Weights of a small mixture-of-experts language model, trained from scratch on English Wikipedia: 128 SwiGLU neurons an expert, 432M tokens.
Below are experts of layer 4 (counted from 0) of a mixture-of-experts language model. Rows are named router (the router's row for the expert), gate (a neuron's input weights, with its number), up (a neuron's input weights, with its number) and show model dimensions 0-127. Each number is 128 + 24 x the weight over its row's rms, rounded and kept within 0 to 255. Numbers have three digits each.
After each expert's rows: "comes after" lists some tokens at least twice as common just before its tokens as in all text. This comes from a sample of Wikipedia text that the model never trained on. Tokens count by the router's weight.

# expert 38
router:124135156124131120128100138120110136139120108137142139122144112136116135101124150150098161129131124106140140166100109147144107124117100110089193148096091108132113120136108162108154125108160103113120134101140096090098144114093087161099182131102103093121112147147106122173166177163115099186134118157163097180091157122143130121145117144168161111067117095125121136125108143129138126122143
gate4:137088132123164148106148141114143109096158147143157111120123112127082149106166118078133154173090128071127120094098149103146141147132133115127184151085131112100108098103157126131148115161147134100138122108153137122138161133139140135132149155145126095105061102117095150069133108123143145132194125129126140154126122128127129151174103115125126125101102118135142129103072105134126127145162
up4:169126123153151143104130114113139162131188103147108070129132128143139136105122107132107143158123121117117131167146143157166128121086113102103115145127108127184127139115112125170072166153094159143147114115131146148180116187127099131102120145165167099147145120138136079140137149126119140139129166075116109127096133128147123115109138130127102113138103129146086098149141170136144110110078
gate5:093140152131098112145119125144135154145122099131087108071163124126117138146163134166109171118131126110118143129107089153120131118137123155116158133171098140149112147090129137138168106136163133122138163175133174137136156130130111137133108112163124135113115128166122175120098109114124107170077119132122132153109175127103172132131136111151136129090101152088070130094076096139105140173126
up5:118190083127164127130104151130085141141127165135173111177095157114103118128118170122089153156157113145130132161094136116163120123147148127126153157124150092123123115181148142145146098128151103114141116107153097120077139100151069118138132135103124110144138137121147092148116120182086155088161108101172113150154139112140126128117136125128100122125124153183118105115131129124150150106123
gate6:138165162135168137141127110157137104096082172158120119141167123145119099118129146149112121113109109098101162117111136114132119116109088114112179144152113144196109112077162126123113123076139106128098178155155134141111128117130128108141124154096132135138124138131153080141158138099119113167086142131168090143095124132097072157132113128120146141096146101126154127130116131080092121141131
up6:123112148161137073165134099112066115118126168096112155118101089149129107123138110151153172124115123121146098141130110106128122100095129145141113094099169115148095088142144152097102122176153122102152105147111131122116124115142143093154145082133150160086137117141120125128177108155106154129171143147154141165173094094121104109092111092123116116133131114174144121153134124154118158113121
gate7:112147118115126101158135138126121112167057124127121132125136052115165092122130113136154120104110133145093142097136106133100136114115087132090145097119149143103126135084126121111125073103144108133185114115122115147124131104123127145133128141128131113115115161157117143154151156157100102133128112139085076112114108169155173132124155153146163157090114129131169117145125154150070111091137
up7:095135101168094129094092143094094149133177116147153092145136164140096121108170110085172173101121147101138111120118149116123134114133159159132147103180115123128117098157132146126135105134137132088099178129174160141152130110147078161169132117118136156138113100126178119157141157102150146108141127123142127143104115119107060166139106121137130118134110130141137132133091104140128135112109
gate8:076111157128150135155141129118117146112133111151152128140146140123125142151116132182148168164072083120069133134135166175114125123105130140095136104122126068137114104145125124176128142121130092139106113146134110108174101141095121169155105143120107136103100089140099125096139183105115108154104162162130114122126146150123134135123105124166117108150112123142119168125182116118139134165100
up8:111160176126117094147135106128142136107104091130126128122148099129089073170132171137114092169154108105124162160156134165102180156105090139106126141072140115140089157133160174136105130106142105111154136125159122113150123146095119103127142122100133116081117151139112137104159116097131146148111141157132126155120145142150128118082119115156170151149143127131149126151152154094154161163142
gate9:179103124147118134121079104139145104078130106172143104123115157119135152047087126134093102131121086121160167150109128127132108117171116120117161150134085151149154150104088124089110151083123144107115142133153111118132118118116105126119143123127084108086136147135124122155156106108131106136165103134108085154130157142125123128146172122166143131091095113111133127177139129098131147118147
up9:183097178126098123139117131137146120098119127121135153108115113157095134084112117170098125122102085131160125132140136139108129140109085110108162171117084115140137154152098134087125136144107119128081110175178098149095134147141071120104155133093129132075122133150142109124132146089151102154140113118122142125087175144100147129128148093114154143140112141130116140178137147139134171127146
gate10:040130109147122163146141145139091110132110126143111111146151132143151103104110131123090156118126110105116120134128079127145090070090108132132165153125117113126138143091133121140151076124166119160118146141124127128104133111092097124150126135177103134140140151122152150156160111150129115128125175121143132126124123123124131118095164156175151106093128107132129139157112199099085096161148
up10:164128121126127119150126128128129192101136132101136147136094097141089149116132120179137080175118155108128132131126142113103155124140144109150105115133137109133094160148114133160133134127127120168143106131121098153138138121174152151080130085115138139146122085119130139127074100086122123165129107125163143132136121167156114120176114110127109158183164112154151164070155099093139127101152
gate11:096181124149121118134122103133158158103135128106142123134179116119108105130153181163124106117119110096133120118133136152123139143134159137174143134138144095082125136177129124150101117128139119114138127119197146123121138113154134169139167131135102113096115146126153180167113126118127106129152073136133153137126143166116124100070193090151135172127115135100115126178143115117102145148149
up11:123137102136145117098136143092121128132142159071085097139119142164101144118149141093093122124131142094086151125122138123121094117124131167104130125144144154129152129174120085148106118104157115158105127183117148112121120114120125158131162113129120132140110170086107116104113100159062148128115149101133113110097122117100136169141136107076163105105162157106150190154164102111143127143134
comes after: " R", " r", "R", "r", " (R", " S"

# expert 35
router:132158148140112139130112123134141101135127113136120168096150094139170161126141156130099117112131149108132120162123069119121126101160081116087152139086083087173119090116104155111121178161148107131109128129111111107123124094104119156134165130096125107135112129135092131177115155140104145176122121146154114163076165099123112123171123121168130108079141115115130105133102148148104138093134
gate6:134128147090110110097122161129151100159152139153114146093072067161095093120078156159122151073150159097111124112113059119155126126140119122123148153148139123113133129077161118092166138096127131120147098151126147129149153106106131116133147115111126120126129159101120135135118132135137088129123150126136142112077156131089098141118113103095145101114127161130102119146107150112134176136083
up6:068110099100145157112160148129100129093146168110119120115130152100153110065162127117100150147107156138131094122107140105152181145124120144164098117127150129109120111087161110125162147116111128132125111189150163123159125134122119139145145132121127131128145129128169138118111117128128047113124115131141091108140175127105134154110101118126139160107165112134177127111093104132122145074115
gate7:130099109125124122161103102123169125138155147156097184106108140114147122121106143104139139117105140122190087108101078164114087129130094112134131127165132135209124116122128134096108155165120124151124122139111098130117136143103080124132117114085085140116121132150142125158116132135116132160161123177124108177111150136128099168157105116109117109097141142098155155118162150144130101101152
up7:107149136087110094067109076135154114136126143173130084104152144132170124107131136117084124080155078129099115138120104192135127127139170122118146125117114080121150119117138115136144129049114152150138163129097136146097125109119123129116140143139118121128135113099152161140144092131110135093122098160155154102141168113166127136130114134103146132133133128163151108108097157132164152108149
gate8:118157161151131146145141147109162122083154082155128120132126106116145123125144074151073144108118137121087125112159106147094118128130121145096118134159156150172158115133137136101118146124053103106164177130101118098133117132133108138088072128092103127125113131136111147133124119131091179181111116109134137129122143186142143148104115135091124126147125117127159101105107099133102094133144
up8:096113068095140165138127121177089121147127152111148126147102123142147116121130116144121167130115128134137105129122131148100136121162186153097122166118156123133105137147103140185124127154164172122155088133139112134151146122145175119147132112126129152115129136161093104139147131134141088083092130129154136102104151062143086120205132152134138149142148120129109120139137104089152149136112
gate9:169115092146118135125099135118117157128125108151136075149160110130138161123123153118118106114118151114088173101135077124140113102138110174151132128115125171163144132145128111132070156175178141172167151130131141116105101113129137126118131136086110132074119136100104147143104145093158150137147156111084097119106167138119113143146151155129138122139081081164136119103098149145122125107105
up9:110169115117122099168159157093126180102146134104098151141101111134149085185126122179109133080128098125136120167120138118118074128147114079095159117115130111123128117155121140126145124085149142131130149138131157151164144119104113134132124149151146147135129102140089117156162155112131152100136096126149149097121111127117155139117110120112187147101102137166134119132153057166103141133137
gate10:091154112108150130118160153165129097115127105144123083100115118118125143085125155086151159167142140108126178135084132123138137147117145090087122127125123132143119081097081115117112142123143102107172127110147108112101085129103142095137113164107147152120132126163109139094126178136121106130111118118163112146133139182125176143119114102164151111091129146156111075126130153102109098105164
up10:125124128131121150106130086147154162115149154082107120110099122134162155085152124115115130092107090147180133176122132112129113144116144051135125102129153165124153172175121156092120106114116139093095115206102103122153155111120125125136078120138139127116108168118117105112100109136162116110101153116109130130111146125132132157121171140145124154130163160117144119124107099144115158131111
gate11:103104151125153116102117114168113133101147118049140098129130096148169192099140124144149155113129177146169128096149133138120122111117133166107136174145129116117098136149139149110178133179136177100102124091124110118096098133130109129108111129108101158128133153129111137141155119156115148101158148092115170104159124124119109121118174136151129110150110135168113135078107148128137132131097
up11:129120111115143099096127120151096132175131110143145142139121159136150140130115130137151145160181132126133151084143132140190128144114116094110160098142140162114094071143121113123119138128134149118131138084109152152153131154098119116178145072096074154123140106096147097110128107135133110142094160122095131175142136076140122115126133175137106150109103126137128070083139133159137116113111
gate12:152170137148092084151099131129105157094143154171137111081131076162183115174124144126150108150110110103101129157107098128131151135137134127142130161118119137152154136088116156164103177122139137118107117113156093140104127118101133166151115105065113110148124133113138126127107137092144163137154093156130124148083150130114127117146077102123153119119146138109177129142102122131110139084136
up12:161172144124159134156104083122143110140107114157124134125147120118131148103169129179099108112114092119170132115130156124120095148134145163139114165125148103114119144137153055167143126163098139082128097126116137133119147171115102162127117084176138106119124139153119125094135154125109125148127119150137155094148112090112135087168104133142191122135133138148148125115148096113140178156113
gate13:095120154126111099134123100104128089129106154190141107113132101169138138151138139128135097144123162100155166129137083128130094115103149151119142160144142125116114127124108156161152135160164082151104147149133134146141118127117135111142149136137104125108129078120110162202133132165097116138114139114114111109135135076154084136153096170126178108110151108095142091110082140158117100112139
up13:145146143134101108142134118125141185114108089147150129143090121140151152134137119168143159106138137171127157143160169104125150143128131122127103131096133112127104121132152167120075124134135080092194126149107156109125155123125149108078136115121129118139145148066112148140164133129161115152161102104131157107131108146101151117127133107156127130116092151158063147178125090118120150160105
comes after: " D", " N", " M", " d", " C", " L"

# expert 30
router:115158122157114139156109176162112158159136110150122121104175124109096133145095153130114127148131153122158138150097123150140085108117121130106151137067124098151162094148106110133126142149145115132102065123136101092158096106084117140096168131079155104117146106128103152171151140133108142171120105145114103140078155122106116134145159146139129132102135086157130125122085110146096135106121
gate1:130124086105109094132126159113121163135115136175128115116148134123095162111150125127128113168118139132176084108126109183138067116174108161100157147103086109106121121118125126123123114120162171152115114144133123130153139101136137113140104133079163086155130123155119126142161127081144144126123096143099110141092123135123136100079144128174136095133099153123112094125116101119063140152143
up1:124139138146153125116097084103127083104115144138137118206129130137149102145076199116113105066129161166111132118158115139147151143113141123118133147111134126118165142107126133136130095139106090142153106140153128145073109139133118129164121114149138176088130169141120123152133130164134110149125131080116189124138118101132123109120163143123175129118151160135161116142111148110147145140156
gate2:111115192167131147106139103123123103117119124102058132114117147122127108138067134179111135121140128088108134088131139113143093106087137135123112120155121151132154134121133113175161164170160154142127147178100096136119131128141095100123148133121114139132102154106121058109131140155119135158168088134151098146117126158085152142151142126119162131106110104148142100131108118152136113161124
up2:136144073099139166159109118148189112130101102150125147108190140131150145131116116121141139086110102142131083128126139130113137116145133124088135100128126142126188127117115125196085106144149119116165134116103084100140094119061116132126077170124124098108140141105133135146120146111114125126114113138141113149137113093197137133111130149137096142103100108109108141134135162129092128118138
gate3:098126106144181116138104120131094153159131120109140171088145166120105121161127153160108106132164130097166112145108143172137120109126111130137142113088116106128101138155117116114097104125158121124121109120152122119125145094131176129099158129079121121146128092160091109148194092121130149160103133148128094131134139148150142094087140121094104161101111079158125126086090086139115146117151
up3:096111155088086082088085124150112155156118144144130153105134146119108125147110157142096141168164139107091127144065135130134128161123130105154149123120114111172100074109136114134079092113152139111100170139108138125128170125150139126103167161113105085119163136139146105142143136144156121159104137169103130122114096096144113128105131158124138137113135082126115102131105069121132138128118
gate4:113132135141098150133130123096179162112100111125132123118143115130128104144130119122151106168107088114125140169110136180159122098074126096165144133104094148121101133131132112105089160172180113164101107130096158124155158131147115141100122115171138110119123148101111114117113089145125094152114129143126113104103155134151135151075066109094139099133125092111148130120129096109137161082104
up4:136135114195087120073108101113113108106101118103108128113138133127138085128147127144098143143147182133142142133162106114128126117110115155170137106130127133125075129107139146087111145126153100118138120094132139109132140116154144120154193137171126100112072144151153113131132150166161107096156116158136113110124129143107140107040098119130084140147089147134120124119143115125141160134138
gate5:146146130094158090130113089161097142131136136115142077166129137097133152153150137134126112150132143067087114143144153136127122093128101135142150074118090129153105159085100193133169122147113139126140118133166129134111110128122132120126196154160133109193103149120110101104075143124116116143111113142115111123091187121118107121097091145139139140119114145128127147134154114128128149136141
up5:114148142133141138129118117133137121162133126095126095073097119131120128130150114139156117116134139128088122104101120129114121125131139146129055117160139147096069123109171123076139113130116098112077179136113143096079157146110118107148153106142148108165105138103152098102095118117107079163134092147150097125137169152104135159124084128103127075122114136113138107099103150102125106141143
gate6:112129091115097107135157158139163172131142119139106130068143146109134127157123129083124119133130082106132130133149113149162070119162122132149149131114101103164128117173137100159105113113119173121100105140111135145153099079106167106105150119163165127150151112132062130139104155101099163142159083141112120142119118123111156130126124137193123122113117123118092138110087135144117109111113
up6:095133080141113104119163099140145108152144120113080123108139185119100100130135121134156139137186125111117098120146147131108143141117087142102105147124134124136147118123135129169147088155091143099105133133083125126131124112116146135131176091140168132130114124106105120113144129143168131132107085144144150102168156158122158115114119192123089121135054133093109146118099126096099120164153
gate7:157159126089136124111114179136148174145116139110143141140128109134130135131133129085178148113135102135110127141166103155121136121153120106140112125112092108130132131144110126159096097133107126163126099136127152084109076101146162144107169136132119084148156085132150137138089133111101157138135096135134097156123174104137089180080143106118124181089113095090121092114144095135113098137126
up7:166155106111119123093134161148111114153148109152141127156140109145151125084106122131103122151126107158129105118106133065126136127075143140118138127124117141147096140126135142127166159123156119159132125109106149151113139181126109144145150063223137172129126096114113107089102185132130162143139070111105133133139105116129141135138133108136115117100103182111118157124145130138125139129147
gate8:096090147146124133130152143141104165125120098125101126149127094109148138081100115082118137150133086145156081149137060095156136147112150151116163142093106126186086086126113104127119098097087178121118121125138109145138109114117089113113114132160141107135133112086115110143084121167133130145107128114150147086094122147142125170166125126119116150122101111135120127138123134115102072119122
up8:128127119117126088077091133113118154122106105142116130143133111104127086109103135096150102175108106106163128192094119109103128092146089128109104136148101146100107120144124123114099118152156143138125106087155080136170091139152085141090105162096152124143144142129100138126130151111108109144104132098173089099109158152138111156089163139146115108149098135112085132115141138155137138129089
comes after: " |", "|", " the", " of", "-", ":"

# expert 41
router:120153146163130153104155134164133128171089083125141125093166085133155155140096132125081147161111166139144145169165114146118129139139140160103182167101090124126141133136117171108133141127154134120102123112129092093106117113118118149113199157107114123134134152122106120172141173142126147157138075142148110152143147100112129105153148132138140116091141100124098134137110133133083141113157
gate8:148126109090118134135113118115103164142106104099169121117160099111067147151151192156118118109105136119124100144152118153146107110127119140123106131138096091101154114092132134140177176146130116147097139090087148145088112158120140132166151165125113166114162114142100170144133136104165116097119130150154165121116094093115099138172114104156113145117096158098119099119137132126122145143155
up8:125120118103107134154113108108104166081105115143120116126171111104138124131165139119156096139121151103114104101090113166159153138148160146185133112120131133128184073157100135112118113102119094094069145127139117068115111142161079134139133174115094114133099092094140143127156111121120129151117125157129118132171138094128119109134146118138118174111132119118150119182162139112131149141125
gate9:150110126130156152111128150167104122135121126131134139143146122132178091119081089123089151090141124143161126134100150152135148166125183131142176153087101130123124098121119119107122164164143119141091121172104123130135124138144121155125100130156102130174132093094087142147084145133094124132123070119169113129171188116084103144157119117123136135109121112126106147123129152113100171144114
up9:136139124145114150108148134165091140108091120134128112161161096133149079117103090145108129084143101166166089123155108166134115088140150153202165140111119171185097129124123132147108161108153155137075113112119132148153140145129164131148127136151112116159140122149128135147133133114115128122113106086109109118153156136120125146165111086154102114117120128166130140149152163134102182117132
gate10:103135185123151155133123118107149138113106073131123104145075117126166152130139154093124157134132144163139139142105141190088103116104136111108123105133107127108130128131140149155151128106147077123159107110139149170128147096145098103159121148127123104138135111118110163136130125140168123089122099115148072166132152150135157159110171133134172099095116157136122133160072123132094121087128
up10:154106120135158119139093144128131155143078141142186158127110145150161114113129137164129137142110155151165129119108113143171145127153112081126132084163137126106135105173125121197155138101171138106166135140119101137132121127157088121092148106142133090119116126161103135071128124107124123150129141134112136126103123154107093165132131134103136103145093124072112113112133184128144181130143
gate11:110120114146103101125147151132155150134152130129143085128175109111134182136125143141133137130148137180133129141122139163146111100121135114119191143159144121120109114132161119120122115160094157083091101092138164107139098160142159167163130127076106119112131101147148122118148108113127106146143084118148122139110136121119160165092148138097111173105146105121072103094102133141160120098072
up11:138120146154148144102168109134093147125103112103145169121178097135132171102137107104150180104114113089124109084114148118142117136117131175141127116072142119083136108140135108075153119085138152121149144145168128111136105153109133146123130152134144102102144119129153126125111112121132101162180127141092071112105133113142185185120110186122156123134117141135118128122162116141117129144121
gate12:125163106182153103142130123173119131140130122149142149163109140121126121180066104127144143137140105113078157133112077121123144127154145096137128120134090104164119138104086172117152086132145102103101115118072121140158102112153116097140170169103106139078148147147083144151139126142157128151127144163159126156154143117138137123110127118127113100124155144137122127174106128118097146098160
up12:121152130103131151147137102130089155090117193153119159095148135093157176118163130160149118160144105147148111149090118122123085137139135145110179090185124153125150177157131101102154146150142115122144115095145147157111137126151089134156122133134147138143142115166128067134173155096167163125138151120139137104110115119152126126082143127126126125108075130132149138096151131134123133139120
gate13:095157115114120139095156123112156123123135116174122122122145128130120135094120113085068120126138174137175116140195143118134104117143153075136121199132121144126108075117143131128165165161138155167123139153119146077157133129108133113140154161125153143158161105119137133135142112124109125113162071130125160114114122133127159115102159134078122141139163122113136117118131153149098093117103
up13:088134131125174138080095117093134106095117077098163138150085151090112140154157123129123138094137125124164140154154140127136103145145139102081125124121116120100167124113135150123139102155139161114123156097126148080102144119085127115165118109125145094150154174125180141144114146139126115111102114127155117118088148135145156105130128125108117140144140179086160150090078154137120122095105
gate14:122096096147158133131110127143093154117165145066157188144144111095114131129124116121131103147115146195144138158101124155118174122140091147116126167095112127139151112129101163089119138114120181157101151139097121126157111072153124125134126098111107115143157123165122092140125150159127106162139116127110146114115117118107110127163147110165092102136128143116130091139130102112147065148134
up14:105170143109156121157126085167144106176087105122158141163090097127097096121148144118134119147178152162131098133141108118135145108136104132107144139127123141105128122130099151113167117134114146139135143135135147122125136142159100138166103126148134143154141128116134117100125129117082127117099164107074177167094114155110105152127161115175100097096171126137164153071134115100148105090148
gate15:132183165126104146090115102162142134141102124132112129159127173134137117102119135167128109105174131109100148161133144167161113098086147118102142158110100103113114132135096148137125150131122155139109081093100122151132110121099105147127174127126112132095164119142133106169163116188167151117136097148144138105154148107087152109105119120151127131138110145149128131112166146129079185099134
up15:129185150171126146090115098149133139161135133111097137195127143120088116153118110167138145142131096109104096170155121083172116128130185121111128141119092136100177124119095126123145135123144143100158096103100157140090127109161087157164140117102110140123133115131145142103147130175154166143122114116139132146125157127130152102111130101106141117134094152135106117114143150121092172090138
comes after: " P", " p", "p", " f", "P", " a"

# expert 34
router:100167147158121160114124175152144134144142092140096129067122115129159170129117175117130150141123107116129152159106121150155111089139116138134180157110108115153134082136103175120159150136131128145125121114132106086109130115067142130140143143140123088097101127121130111151149176109074115151128100129131097168104126100091092127129135160154159108082119135127142114112138140143111149087148
gate5:109100130076102117121068128140127143155084099142163117132139134101089121100107095118153138097142093137158129159153156132161150152131157102128147120142134107116089118157131140138119155065116150137124138124143167132112101158117099129170087093130109137177154129132147130106122141092121120116150132144162115107157135126098155112123108105115131106153112103076085131139120154094081174129111
up5:122109122144118132138177174153138127125131162104109143156108125139155155123131167142109104137104149131090119106126144086136119181121122133150124089132136113106124142131145100118124114115141108097139076130134132138161138137156110142121143151103106161139131090112070147147111136157131138107081176105156139115113129148153080176136136103090127123119139185123116134127151089195196135134126
gate6:106098133159122127109144097105153105111167154149153130131146129121095137131142126125104170115121128131131129124121117118197135106130150132141190127161137143169117097154121125118159136089115100133127085091138090159140117154139126082129129111149157109085117146122141115117115103124128126131148107085086179131132114177136122117149129145115151125109111064089116109195108105138092131130175
up6:128148142091145127159125156155136143150084107098095119126143153137151125127112142114148097127138100145125102124149133144084137172122103099111074095109119136100153158105122100123117107131132164089102168149132160093112132120109146156119115105141083144158145126122111166157124109145138137128101144158179084124127140104121149128116127122136103132158121174152143136028119151125147141152090
gate7:141115139142126142088168122172120096159115091160140133124108131140130137123102151102142120109147140132134168140150138132137132107133124111097173089152153107141095169145107150149154150134154185165095063134195127134148141100119125136126128111128121140103087135161079130133166111156116165159125126112135107149117152088129102119135133157132095139158119119160151085118099112147103121133075
up7:121105165142151160079150119137136118149113125171121139094106132137133068143130155105103103133147135129112171144124145141088127124101115125093140105148117137140098171135138147154155184132152160117119092130149164085138120112060137130102132093125143127092131136169132098147141137151116156141143121108139134171104148101173088100108130162144117130093116128111121130079084097172123134121126
gate8:130065136130116157156099081103121120132153138119187157142138138132125110116094127159111146104153106129112146156141165132087147149174177120089117144118119122128099161107154135104152145123137134062119138127128133148111119165128127116121128168099100093166124123111143119138107140149165175102097105116137127135201116101163128155148100108141119173141120099130095125157147136128126119155132
up8:128107112109140150127109097103112118147145188116126153136107109146110103128104123168129114130133100090097122166146133128105145172155127112156135151103162120109099167108149155101103156125166134067101143096121115128143128129105120088112152204089095151153127116141115138132116117144157126143088107094143105148151124111163127116160104115144117188096085110120110103119171141149126122149121
gate9:129099140138120132161147124168119129134091066116137133135128099149137180139149094112103110136160091126152125100122131149139103149158142169127161129175154151116126135129120148145153096106110143140132150141155112126104119172137115111158101106139120141108091107144141168140149148112127117126095120114151085134125185127102140135100132156135098127129168171074133057112088166135120126092103
up9:129106099083143120112137141120156064140108137130162104130134129124096126130131115089138130101124133121155114118107114098126115129126129185154116104136096122117105109177133120152124106138081130128137107123143126134139138146135097113127125117100141124154133135089160194050124157149140155127162129192152103101124120129153161073101101131124095106121146120138120103109120180134154138163083
gate10:174149115129112064105116124121102096110129098170159130133128140143115138160144152125127193118107157128122094072119113161123112036112117087141128061127154129166117112140140123123130110145125120111130116146149066105118112136116081151114119143134114103145168135116118151128157132159134109131104118137085124125135090109128126148105122132139126081115143108142156160104115106132115126134146
up10:170130166179120122117095161132087115145118155137160137154184149144095121139134133132123150083121117122124103130128147113184114086125139102123129065131148114149119089164145103081163068096143144109119152111116128119099164116135129132120123129099125110171129125137130129140123142153139163103082127097130080158110149104131144105128144105134155077106164098115118136133139110164120149141142
gate11:119140120133125142151110142136133179106136146134152125107114152100156100118129083129096130135094109142109148146119156146128142136129144127136086143139084138116109133114143082180150148124122144150095143147120199150131163105135107114147160121075155179113141141123128092121115174162121115173118157120161150111124119170145100109138087163099083101129139188157128137138149097126130124164130
up11:200136137129113125134119088154098136119124141133155125102127182134115131130103096106115192124118108107143129106149136150138175107129141135086172113151105157150133170131078074167152118148125136135107151104128127106120151083123112095142166120137165150122128157132134082120126162170160133126112141127154154131125118137112144126117138150118175108162102125159119149119116137186111101157117
gate12:141109101105148101109123177133130111117147121111071144130140115126095145073137142084090143101111142174167151127150130161116148169115146120104113140151135149094111096103145121124164127135147164097110087114121116098147133078146150088156135130138129109089137130123162153135124097109128145145121122162149118116126187130109137083136135066151119097178128136142164127110145164150124133150120
up12:101114095149136112137190126165131130146136116131153114156134108131151143153107115118174120109135149121149133132184127196125104103140129119115174102111126133114112053121119163111120124137164131134138107112124130152127101123131144124106153153105147085112152150093161120143115130144109175135108168123148101142143126118126128090111061104162070138121170148081132103142131132127140105146150
comes after: " ", " 0", " —", ")", "%", " JPL"

# expert 15
router:101165153194138126124102161159113148136141079116104108120160102120131168126133160115099145128133123130121173104138103156160077105162118140115127131125109115135149075162134134100174182147148110148102146104087122078123154135089142122122144125145128110136124140132128109159165149109080081155135102136163137148101149113131104123114173166143135111104125117160152109105142143126117152122124
gate5:131164128169174155121104141175178117129186096145175156129151121101125127115113135131114212142164151138159155156147093119113151136114121111086133153108118169119137120107128088136129086121109125121098104117146147108134115150112142141121115126101164119156131141144114123135134107122104176085121177090106103129102133128117151091152145134162092138106088125114131121125102137108122101128145
up5:111079129102085130149158120076085158121071152079084128116096140162105144147141109094128042126087127132083109107116125141148106105156120140145144113128140101105123126139139163139136176115147123141161144133106143143112149098139128115139130124151106157105121112091143150130123119132133104134141085154144143126153128109134082168105092103102161119126141138124109154154162108124141119122100
gate6:144090139164135134155150105106155133173137111108152114136148109112120127128153110187112136155133098123106165178150178099137145124143142139105148130151160157139145103183135117177112136107111142132101161114156127132099154167140141134081103105131097160079124142111101120155111162136151126114156112115142157125087150111179157112118140107090134158117122092127128176110135102134139152109106
up6:159128169130141159122103143172137123081142110133165109131127165117176138168142132164114127078126128138140115102124145125125126090142126109107108107155137120123113115104101138126135123184138101138118084085138111146156106081145176129127149088086113133102152131146115105100117104117128100150133129140133132109159160115093069132124122135111135149144062095132182121104110087098130147130152
gate7:092112113103120145125126129122133116163132126145108081122130123115116123113101171114147085115149161087089111128104135077117108106149138142117107128115100145142129106112129117149129160121124125146093092147113116182174104169138106144099157099122189175096085155075121125123097125162093116117094116089174126120121122105158125116124145125168101132077122160121137137127089134118096142123129
up7:064128099100116125144152128153119118114157135151143104106164106105117124155138149100125104149114139107087109139133117117138135097156083137153088135147108174153113140127198138103128126106141101150099128132123097136126110128160121103146136125152131184109122133131184082169114110150145106144160141087150138166126145136179124098164157114169133108126120170134143142122138108109118141082158
gate8:132094087131140153093134133109133049124131127150115093119150111090137136123158138118125096134111109152155122120107147111082132129102159148127157138097110167091164128124167130177144131118098088161120122126104091103102140147111130120117156072139161134099125159126093094150134118125151118099129109106170144133136142094128120092111104127129110151093130135130128070152112141163181128161126
up8:132100115159105132110109134096148141088148135107113094110115108171144108077151141147094095114140106134130148093114172145114156130138107140131167120137062146124132093098144138132152099095109125154106171080125114142089166120110152111126100109134136129142107131093086149173168160091159125119104131115143121116124150132135107110123082128123144141103132131123124082168121174156171103132123
gate9:128086114117145111121111130107145158116132094116121134115139105177128113121134133133133128120133125095135120125136148115128100110093129109164140096093117136115163124129102163110127113125125081089129173117168134123143138125161094124095136074089125148131144142107147142121152102110195116096130126073134181130176151095163107142136124059111154162126108128135089133099134149166114103096089
up9:125153128167140104130154108131085150145135108095125174164140120134098116124095080133131162118105137101093141142104093121139143122133180127141144125132086115114127114161114122150117107129165183165108147139157126155120125115087155107101121087150123117141096173116104124126138130166100170090136118145087087142153147146094085113121106147147105132123133138138128107156129052107120135164128
gate10:133134086107129129115158160126089127122150103148098127170088130097146167153079131135090137129085124158111104100132140128121126105093118142138116109169117099122124098151137084111170137125136097114099157152129097103119134102117167142147121115094149099122149127145087140155165141175122106148145124156115085140076106161117152118166153128094124096099139123154119113103083156146121144098099
up10:129129125094104127106180127139123135126150148157137107149156134115168145105151086134129139130119100169142125108093166131119142162103145119113107095180105147136088144135167078095135139117156142070095149177121120090117137120157116131094141133127157122081148119142087136107175136164160123168131147131136121125130117166111147116148167133092130138147137101165116164111110143150178143140135
gate11:146193126134119085127160112126108173145154141120133107108133129098163108105113118095129124126141119185104153140147125129123112088106077124116135143130158105156134103166139111101151117161136131147145182107103138156156136162127083097114140113158089094138137148089173133161126129124153128145140111150143127145112108128103145131153096118122190132131145084143106093167109128119129176117157
up11:135188122115118097133143110119124169138134144142142095124128136073125133116122113083146121128103123172143160111157141128109111109096115108076106147110162127131146128178113103114129129155130130141110166122092142161156143161124084069115122126126095111164151144115173134158132130134157128149145134131124121122138136149082144105149109128103180129126160100136136062166116104134139184130158
gate12:132131172131163162157180140125104139115132152112129112149070137119110168088158118120121146154118134083121108113112119108111116167117152145142099138108077116150133109142130070130120169136151115128147091133150134111145114122156152175165150125167174118112128126137142139126134137134102176135144150084178123096150114091142147128151132183158140142084165161138106116125135113144099129131108
up12:110121126147097151130099125137147154119149131132156130165107108133135149118139139149107189100125195124122124126116141162129140146064096148188100127101100186151119121116162139119109141093121105119153141130116098096087088161130136145169131142126190136117130077075132127144138135132128127121134149109127147106180116119135129156167083152131124116141114109154139096101092139123136137131127
comes after: "\n", "ed", " Succeeded", " Preceded", "\n ", " directed"